Experts of a small language model.
Size: 8 layers, 14M parameters.
Experts: 48 ReLU neurons an expert, 3 picks a token, a softmax router, a shared expert of 128 neurons.
Training: 828M tokens, 3160 steps.
Below are experts of layer 4 (counted from 0) of a mixture-of-experts language model. Rows are named router (the router's row for the expert) and show model dimensions 0-127. Each number is 50 + 12 x the weight over its row's rms, rounded and kept within 0 to 99.
After each expert's rows: "gets" lists some tokens that make up at least twice as much of what it gets as of all text; "comes before" lists some tokens at least twice as common just after its tokens as in all text. This comes from a sample of Wikipedia text that the model never trained on. Tokens count by the router's weight.

# expert 111
router:56 50 55 36 39 63 48 48 51 71 42 52 46 51 50 60 54 52 61 66 53 35 28 55 38 47 57 43 49 66 62 45 64 66 43 52 52 46 27 40 30 61 46 49 68 41 58 49 56 33 48 45 71 67 62 56 47 52 69 64 37 37 43 27 41 66 31 37 62 78 36 59 53 41 33 26 53 39 73 42 23 49 36 60 46 69 47 49 22 54 72 54 63 44 72 49 46 46 47 55 61 62 64 48 51 55 69 54 57 53 43 38 41 47 28 56 59 71 44 58 50 49 60 54 59 59 63 27
gets: " year", "day", " day", " States", " week", "eek"
comes before: ",", ".", " of", "ly", " and", " in"

# expert 72
router:48 46 37 30 65 47 47 33 43 41 31 54 29 53 67 53 66 59 55 58 72 49 75 36 46 46 58 43 48 38 68 54 52 38 37 39 59 48 57 53 28 55 52 54 60 59 62 37 60 69 64 77 72 44 57 52 63 51 63 75 66 60 73 32 56 38 65 57 64 51 57 59 49 73 33 23 42 48 40 71 38 40 55 48 33 52 56 57 35 40 68 61 48 40 56 49 65 58 55 41 40 63 29 41 40 37 61 47 54 41 61 42 32 55 38 62 41 39 60 32 37 44 39 50 54 57 46 58
gets: ".", ").", "\".", ".\"", " but", " ."
comes before: "\n", " The", " He", " In", " It", " This"

# expert 124
router:36 48 41 47 41 83 57 45 59 49 59 46 36 56 46 67 52 45 48 56 48 39 62 53 51 51 55 55 42 43 69 61 40 36 60 44 48 46 36 64 13 59 53 42 46 49 64 30 78 55 50 65 55 29 59 65 70 59 56 61 47 68 36 32 47 52 45 49 64 60 48 50 42 46 31 50 82 41 67 49 51 49 37 64 43 61 55 46 38 45 46 42 51 69 48 59 53 62 53 51 43 58 77 73 50 41 68 39 25 57 71 51 48 51 52 59 42 49 42 67 47 24 48 59 60 57 79 45
gets: " |", " E", " -", "\n ", " new", " *"
comes before: "\n", " ", " -", " 0", " 1", "s"

# expert 91
router:60 62 49 59 75 40 39 43 36 66 39 52 52 51 56 45 36 44 48 49 46 64 45 48 29 52 53 37 58 78 40 55 37 45 45 48 57 56 55 28 43 54 40 53 70 53 18 43 62 62 40 39 41 54 59 47 46 41 53 55 43 73 48 23 57 34 37 34 41 59 41 40 39 34 36 51 42 48 67 44 34 53 52 41 55 61 60 50 68 58 34 69 51 15 59 59 66 57 35 44 37 65 25 58 48 54 42 73 26 55 68 70 63 65 65 50 59 49 55 35 53 47 51 53 60 64 53 49
gets: "en", "er", "ia", "ate", "ion", "ian"
comes before: ",", " of", "ous", " and", " in", " ("

# expert 79
router:41 33 33 41 44 74 37 45 53 32 52 51 35 65 44 54 63 42 51 50 41 40 57 39 49 40 46 61 47 63 69 74 33 49 61 35 50 57 61 49 44 42 57 45 33 47 59 35 85 59 43 51 70 39 64 59 67 50 56 59 36 72 27 36 61 41 56 56 59 53 45 55 50 38 50 63 58 41 65 46 31 58 44 37 45 76 48 51 45 43 41 36 59 68 55 42 53 63 57 51 54 69 64 72 39 46 47 61 22 31 70 46 40 53 66 37 48 44 44 76 38 46 44 59 68 42 59 43
gets: " 2", " 1", " 3", "\"", " (", " 4"
comes before: ",", ".", "',", "°", "–", " ("

# expert 80
router:37 35 53 62 22 61 41 53 36 48 32 54 55 61 35 37 65 48 42 35 59 51 60 53 54 66 49 43 48 47 38 45 67 42 65 46 40 50 58 45 33 49 49 48 40 53 56 57 53 55 47 35 54 59 45 58 38 52 42 51 47 43 57 29 37 44 35 61 33 38 45 52 52 34 69 66 59 65 36 31 48 51 38 50 68 72 42 58 58 47 40 47 73 49 51 36 39 40 28 53 45 47 54 41 39 67 39 61 21 74 49 44 56 63 89 49 40 64 46 85 64 49 53 58 56 66 53 75
gets: " such", " known", " described", "ed", "ran", "or"
comes before: " as", " in", " to", "ly", " by", " that"

# expert 93
router:60 43 57 59 54 35 31 47 40 60 54 81 62 51 48 49 57 47 68 44 48 51 44 44 33 47 50 43 53 54 44 61 44 87 66 53 52 45 58 44 27 32 46 68 50 80 41 52 69 41 44 56 58 33 55 21 45 57 58 60 57 56 55 45 56 51 33 25 50 43 60 71 50 64 40 46 44 52 47 44 33 38 57 39 54 60 31 56 48 50 48 47 50 35 53 53 46 61 46 51 46 41 38 21 24 48 57 73 48 41 52 58 63 52 79 54 44 57 50 34 48 69 44 34 37 58 73 28
gets: "ed", "ated", "ing", "ate", "ent", "ive"
comes before: " to", " by", " with", " in", " the", "ly"

# expert 81
router:61 46 50 25 70 23 41 53 41 51 53 41 47 57 68 35 41 47 62 44 37 36 51 51 86 55 30 51 58 26 28 42 47 64 28 52 50 56 57 26 44 32 51 41 54 64 51 54 53 48 47 64 59 37 44 40 35 54 59 41 43 49 47 46 45 38 42 41 48 34 46 52 46 38 43 27 48 36 42 53 59 37 42 33 56 38 21 39 63 65 54 35 37 50 48 81 48 25 40 42 46 49 63 57 57 51 34 57 72 41 45 59 63 51 58 52 58 46 49 43 67 73 53 32 44 56 62 58
gets: "est", "it", "ect", "ot", "act", "ict"
comes before: "ion", "ions", "or", "ation", "ive", "ed"

# expert 86
router:57 48 72 36 69 39 21 56 31 72 47 54 30 49 34 40 47 64 58 72 72 45 56 50 72 37 44 60 47 41 47 12 49 65 43 33 57 46 65 48 54 21 39 46 58 64 50 62 54 53 56 31 58 49 50 46 17 61 64 46 55 47 32 38 51 56 52 52 48 33 59 64 43 28 66 39 33 36 62 48 55 52 49 54 45 61 12 47 46 73 48 50 41 40 47 46 41 46 51 51 55 43 55 60 43 56 48 61 55 57 48 39 64 66 45 33 53 61 48 54 61 49 49 52 47 59 44 56
gets: "ast", "per", "act", "th", " end", "ut"
comes before: "ing", "ed", " of", "s", "ic", "y"